config.yaml
d_shared_expert: 0
parallel_block: false
optimizer: "adamw"
lr: 0.0011
Below are experts of layer 3 (counted from 0) of a mixture-of-experts language model. Rows are named router (the router's row for the expert), up (a neuron's input weights, with its number) and show model dimensions 224-335. Each number is 128 + 24 x the weight over its row's rms, rounded and kept within 0 to 255. Numbers have three digits each.
Before each expert's rows: a language model's description of what the expert responds to. This comes from a sample of Wikipedia text that the model never trained on.

# expert 45
Opening quotes of nicknames in biography leads, such as "Danny", plus tokens right after a title heading, like film, architecture.
router:150144105102138189098132127156178105116111146110140154118142141121132118103154121112095093093114139108100135124126158117110171149119152084128113110142099090125114205147133083157173136133127108132170140119149121128116113111167082105136158135128114159115099111140138092170157132094141173055125152146146114079134144150170164150162117127145
up0:181161169097133145110102128135151067134142150099111167082105135101084111154119125120116143117108139115133146126139146125132143124113098081138113120130089140146128140137105153158154124141084121078118098134141143156125147124125112074115176143156129151145085135111175107167125132129119095132113109115125105139106163106171130151137092141132
up1:151159099125130126115144132112086157098121139147123123152175119105092136163152135112112116123079137126092155153157128121120087133092140115132127122129144151123136168082120118129124143135054143139124202132166144095121110123155101125120141129145144115115112117134099132127122113099147127117124104130093116091169167134134104105144137122113
up2:146161132106146139116108174111117096108174126106141107121133135137130148147153154148150146085127137111122137151149142171141148147083101118152182130117110096191128143106141101174134135120119101090139167114105146143124132137108105119119104119116143134109122158173098113160118139114162162108116146152120145144117139129118117158120123141144
up3:128085130111113207142125125159138127126140155082138147115162148157116123105096162132133085087115145079145139143119203121073142121142101105125111129157139111120143128150120143150149162109120119093156145140136135128118119103148107111120095109173126176130106105080123134118131131111124193122112160136150148081108151117149133155140153108118
up4:129119061100140128127166112123166094076131153097124137103119097146163106178133146131097127115105178114079158126125109103125170134133139069175112098160124122133133135130163121161157128135165091097221127165113089093160143123108131104125141132115133107147146164124137123120159126089089119110112109106133141145154143141141122151132162135151
up5:114136111083142158147151140171128139153171143057106193111113138098140100107116103085138121086123145089144162164140130150150126090159069097147148092132125151162124124105120117136164174136141133146189091138165097140121148111127147081154149141092143135096126129110137111165116158143153141116137147117154158102149160133118121138127157094128
up6:163129050143131113094143158157155103100153114124150141119179139106111109110109113081146118125133153097122152139127131137092165147134146119093146104140151096129161139122138094120148146149100130136171149149134127120139113136149107157145144098107139077115086103138102117156127084115116124092087086164118144126108139132137170165146141113122
up7:155196159108165129102125152138130102143096116137163149106107118120090128162149119095114100109156155109124117134132117134148094079086099119153109124138100142132140112131107127128159132139125104107142170139131127110124125079143129083141099078128149114143111118119140119139113158121156131153136117143140117113122168105115110151137104116117
up8:176161142084158142093128134181129129120142155085180150122127178135141098121101113138118115093103141103075140122148128171125120129138101110104112130143095117109127125133154114145146168149119133130181162180153110142113107144119070138163138088118126131110103122084162117139179117126110128095111130122136126127139132124117145151146140112136
up9:144101099133150138095145109158155109114146154116146144123117121120119096136096160076116149104064148097067097155087122178104158086099132125116114132120115149135151095138156089140148148140136119096166142139139097144163117110084125111128110108096115125087143129135111105145179136146107167117132115142119164117149136114136102149171152110126
up10:162153122132132127120161134181122075141145123137140158095109127123053125097164121146104138127107132119114136128133153122127153141139108110125137107148120110138125159141163134138141128150133128091121087143170131159114121127150125120137164127123134100114084132121171102158120125106169170098150148180123083119127117138137141127145122089149
up11:142173120140179158139125130112089170108150118132152121116111099087088112126098107087191196145171142125133162126193128118124111087118137122118103113145143124089182086153176120131101148080136150166152083136135130100110087127112097115170126074147166113134105093120113104119143089122119169147105142107107116112127128116094140139125168105156
up12:154131138102112142126148153118117095144158166095192132098136117095168121103163169143131142109152130113134156127099147177100158118141128122113117105134127108126113148121105114137150135117126129137114125131081111120116125100111128168107118119136116133123112145119165137096165102088146143072140127115146086161108159128111131143168163124150
up13:144174123121122135162114116117151124128148122145132172092175157104126161158119122128065115129155132117142170110138122089126157135108148080135081152147152146159116123077091143145171178125094115160161204122140155130140116098119152108129127143115137124172166111148130072137115138102145136133105153111176130113093122108126128141106145125152
up14:126129151143151119101134132141138086132134161131209130108109108136130112157131097119112125123109139116123124146079145103164142157137165137119147183114134119158136125125101119130183136123152099138159118161156148149185103176116116090105104116122132073158156110144109120102152110075099105137118110133137123098164136130118139137180140112154
up15:132122137129128108103159123123126102120151136129178193127116142136086068160173078108125122102108139094116185123131144104106141145126135116108101129143164143106102107093153121146132121115152122069158151149166096170125084113146126128140099104125157135146125122142161107172141153150119119125156111166140076074142179074115152128156154152166
up16:133116159107150169114150092159138115143126155113134150116114108172122139127151160104152136107145120100117088148099154136127110141078126124101109110113102096086153112163147066157172088161119112062114115100142135141106141102132119108112131137108075181067116106148137097142117152112122135145136120110126146092123123125142152111171097130080
up17:146165096086141155120135161127117108134102111132127154114143114126106125108162110122116096130048142109098172148139153160116147132083124094124153155178113142119135158071124138139127154124113092133112182127108163126170123096177112102125115082113123123126102123132151144139111085155137171133112116146123141103107138104156118151134110116174

# expert 41
Dashes opening bullet items under Honours, Works or Awards headings, and opening quotation marks before titles.
router:148141128091151149085121178127149076118094125118173148104157133089128118102143153109099118107126137105111158160127157136134167141139112120119111153130119095099141152152145116134134162114126131127163136128175150138120159106150103151121101117099136128144121127140156121150119082131155137095112147176154093056143113103124131149128166109154
up0:131156138136117139140112150117075124133106154106164128119198124112123121125106113089118119110090144110121148107123128091101100145170104135116129131138114155131146117093123108159138173161122120085127138152165137120095175124151112186181087131164169167164125116110146129171113089135158152110147160165120115115143182095101109114098164135121
up1:171141129092120142090143140143137124083140128109142147123175170115175084100145146100090146107111153094142175158135140129096167171120132117145121175146108139116157156103143134115196128117136122103129188135102135129118170120123114133099100103111129121128138068151118146126158146101137133135121109140141135090135145078121149135118146107144
up2:150157120135144120102165147131129114152086099169138178131139163114101157136154143130154126110077142089101149114143147083153186153116144160079108110154122164103182129091134159133173119074165112136142164155124116163149116137151085158144129162096144115178119134138123126122104102122111137093128120108116102119131099098092131157103119117098
up3:154119112117133093100127121127178155096101124061147140102142120085153104138128132109116113101115137086119184126171120186085125130130090137174146121132141119120109117113111118117140190164124118126148150149178102102154091136111129112139074112122118134094116118156148158151138149100146151152112131123125109126168162124110121154128149114150
up4:151139143137156108125110107157113115094169118099159157117121160143133099103158122124161121126153144144140123178118137133100092124101110103139131125139146102152107106107106089120125157148131124155121099150151190153126161146150096156134096140104122117082127120128115122103102135141128120143082126166187139157119119113117121155150141120129
up5:129105160116149131127158127124139102125183157139179143100166124110202125170123097098156131112118119133113135178172131141128126165139156146152163159141088115164151132117130123132131132101132110114148120092189120131131089109117142084167131152124108103093114118161125130102144119126111079095134106132150116128145113119086144133132167101142
up6:141103113112172161101099157200108107108129131099141149123144121131114104113111121112110128081077140138108097183114113138118141163139115153125147172151093124142132113140156123132140145155151114096114154122180137126147127146157115120101085156128121114120128135101152102136134108109120094105138115139106160098166121110143126147145152124178
up7:131138163131168139163143132091125108143110148119115124104163172068166107090085141081154118135109132127124125138169127114129159139129123121141160179134132160154143135099125142116128142126118133146179115118163173110139134138155089110122143145114120132101102150126091132088102111120143121098109112109172077123129133114076115136139141159143
up8:133125069126154135155109122142148132082153109096178138116161144090118110131108103084143152110149140120095141138152150168096147085125106100155110102135135126096122114139099036136135145132141121186160135157179082143113173107114083108124148097155138118153064135144160138154125139149138138085100118152148111167125121124111156133166137119144
up9:128137124110110097100199141142184135166126148118099113095171114108130110105163126144130134113151110112102173154106180149151174183063146128114169128124143149169156132130126139112146078150157135149139131153091197121107097155133109167079125098100088126115113106131178150112138117113133128164121124130134155123146162105146152121172089139119
up10:135142104108118161144170154169111119102121149134156129102106122152141138136118089103138176113163125131133126131104107160168124136127114151189132132133136162156135141096162116128117153145184147131126188140111109144113175169136097098153139105139121129104106143121101155080136102136093139072105115085114146187112141123117143157194115120131
up11:162116163106117106124125123132157083124138173124150196132135166139143153159130127160088110138113154124081156134109106117135132164073123125127103121157089145096146186099119152139139127185086106127135148138152155141207108124120155157091131078095143101124082087163168138129127135134149119105086134151152133119125137071144133149138120119143
up12:118156130107142118157153134127104108142130136121137106067137117143087108128150105132126161129125148112124115168121116141138113113091154126110138147149129072110172136132140111180110148138104110076154114118120150110145116112171119126141164112107126126098128088133113108141130154124127112120141138127151158152130208124121144140141106115116
up13:100138126090155153138125127129137069106121138110129138100119174139112119123179152121128102123103178124140132143126130141113127124134096118144147145148097131168171116115115159134122141089122110123134132142106152129165146131122109163150117132102104121095085113112086152141142159135086125121132114141084077120151186133162101118160158158128
up14:125174120123159111168136140122121128130159134100180115115126140123154110133108107095172082105147145117128115187094108125114099097130114093152133145131119125140164106157168098123115145081124143156171113152146114110203124127140152109122143121109141104099159099143112128151126126063116111145053130137159146118148154090107125129195182121133
up15:140178096122140096133151123148144117121130127127135137087143173117149118150130121139111145137124153117138163143133120161131161106103138149146121121104151141154190142109144142154128115150136121115166116137164136084106162154157077163100095108136205112108123139147148094139140115119154129149103107090136167132170140124104155132142112122114
up16:138127166131149139160119112147121084115111162115115150123144148114139074147114121105129097098128129138098128116101149132108149157154148080175121194127129145167124139120096132126131139124131110118149155124174134134125119141144108133173081138121145097103105116141103071153112146138149135108151103126173102149111125137113144107125152096141
up17:137144138109127180125114127131139115152156117081176187106118126141138110129105121089149117094159155058143146151100122135091166112079128115119146148135124138089209102150133124136132145092140127117150114127200164107125121094149123131154118139107108142099118120123149145089141093134123110121121136153149168127144166118121104148133184131117

# expert 55
Dashes starting bulleted list items after a line break, as in notable people, See also and discography lists, plus line breaks before them.
router:147153111109196160120141149115111102104111136125191146124152122115105105137120144109067082098102135095104143148137157127077112103115073124143099141139096100133145121116130089172150168146122106111143179161148115132126135116150084141135105107072133146128111089126119105150151117089166162120122143156130096060115150128116144155145129080143
up0:177153114123137159086174116131085109142147154131137125113145134134081121117115118106148107111112136109089141164135157132110171116087103124132115128129125160071128121096127156111104115135162123129125150098148140137204107096177129162173101067117106140117100145131159094210115113149122145139145115085121127085154119146139142128137124146164
up1:106184103135164169113120125111124126126125140145168127100168130117109123115107115143094085114130135109111163161137160114118157133092128147136138137154153130111158125112132136112111140083164120150150110120185113180114123099180129117158130124098136124110111119081126110134124138108087166130106134118127159092184151150136114122124157126149
up2:139140091135128124141104146121130097112120141134194139108170133084099102126105140154053095120113144117122163165132126082111153112157176140114115100132154118132163122160106112116114168134174127172151087123132122143090142158122123183119120118117177136128109113092127120112109149122127181116115131134137146092156155158153120118109136138123
up3:113102097123177142155152135118130132094159143127159152092155130135106077144134109147118125122122142135091159169180120116125145165154141133165162139176140165152153141131131057133131147139172113168152110096117079146163094153134124145117132127120136119169105136132111120123142105129124119130107136076161102148128137145156137115121157094152
up4:147136111126135165119116136123123149118171141132084121135098106157147122085155130085113116131135122127137138120163113158113136144085122113138069145127152161087170129130102089081136120093094128133133123173106098175151149127128115123105099097082095127145117104119103096160116161126094123162105141087115132137126099159154133137169122114146
up5:183149113128141154090121151104134114135089127144213128125153139117105076088124145102059119111161140114112140162121197118134107112110123147128103118132107130114128107140175125118083148127119131133133165156136126136149138117151084133121149110096108143171121091112093130147124115131099135049096117123125160129131166136131120150158141101125
up6:093176108118202103133112086131083142102071132139109138131108137142079141147148105161118127132101134124143120138139115127071094130125119119129130130135109141144121123111129164134121158145141124093128192104139111158175103105172137125172080119188147138167127131143156138149082108129164142114153107078125122110136165093122129148108124120142
up7:134132080130176164135110161128115104107136138122186130115164134086120110107111150150076091107091139107109149184110166120103149119125127161131112106130149132102166124137124085116100162103147124165170099127129076151120136113158111128140156124105162134115067122114129099119139134091098178112121144112132129087165166150124106112125171105128
up8:142149111102122162111158103136116083134127157133145162102067133104080090093123149126129131117096139102101172133150146120149154127108113142134071099136128092098113133132150135115122118111144121115132096112104136135173112135128126131117117065139096126142084118089149115176119149125132161130152145171126113050126138146153170122115123135171
up9:059128117124177101160139085113131109104078134135137145116136136118125124142138066125048137126151131140134124134163084086085117146143102103159118177132096148150102121088099162148100177149160118098116175135144109128159120103130139155108043146193178136156134131145122152155087114121189137108132112125136098113124143110119128128124154122138
up10:156141106126113148123142122130130113133095133146109136146097127112105170116178179141138082149096125123153121116140112119142143115105092120106112088126160157098123120111103138123102126148127131143121190173104126180165129137169121152123136072174149142155110122187105140148113102160110168155125149131128133130092126113148122119139109120125
up11:126122094122154130116106168124148120112104150124196146126182130094155125127125108140097085114095143122129155151124142104112129119174127151112096086146145154094156140133115041140091161122125129145149125119145070152129148119150142117103148124123161150143051119146132128155100108097110173132107134134128105105139179092113118114128153122123
up12:123148102128139130122103070134134129127127118158116139145143127166106134160148162113141052126133117132128139141157100134152130151105147124150086103124141149128106122098107139152107111158076106113117157124109123151156127135142104139151114117126112130131116121137100115164102144129089152139111157149135116140110126141152136134140091140167
up13:136170099114103126139085120150139097161115108138118162095107126125110189103169118168113125112148118122123134108153131134147100163128120117114101105153137106117100147097149132114115131112117119119102178117155126152156084112159108128163119107102145148119106095176161126143144106167134146146150157145134097131116124140131133114147118138212
up14:137099099134135140083152128129138146105147134111106116137147149115110096109106125119127185131152148102098141173102167157083119112098160127119139093126144104130151120134143135124163133085100134144134093180118095112106124115145098119146162065108130136108133138094117083147190136151189116106126108124115157086145139128127120122192135061108
up15:090130103127175115192103098122108128129071121128111141125148131130120142146137082099100138126165105151150119124158104113070154102136116085179122158130123161139124133094087131179116127160123114100136167149115100164169144102139143145126097133179172127132131131179124103143103121136143150104126143103117061113109144101120128125144117139148
up16:142131106127122138078161105144125064127122151129111141105160133147115140149123131142106089129131142116098130166074157106133115126093122136070142097109130139106116130088138174155119125158169110114119148143137112131088131130135122170142081095146168138082122137093154116151120085174133178162151091130130129096124126110123113132117110127135
up17:133095134123154141098136136130119136098144118109154117121115128140144105132122068122130118114136137136127105165113106167121107148139146149143159176148117117140143118163179124125118136113137118159134121142167114107106106137122135099137156133125139110095132040093113158092156140172100085110141097162160157144141125140128108120144213051132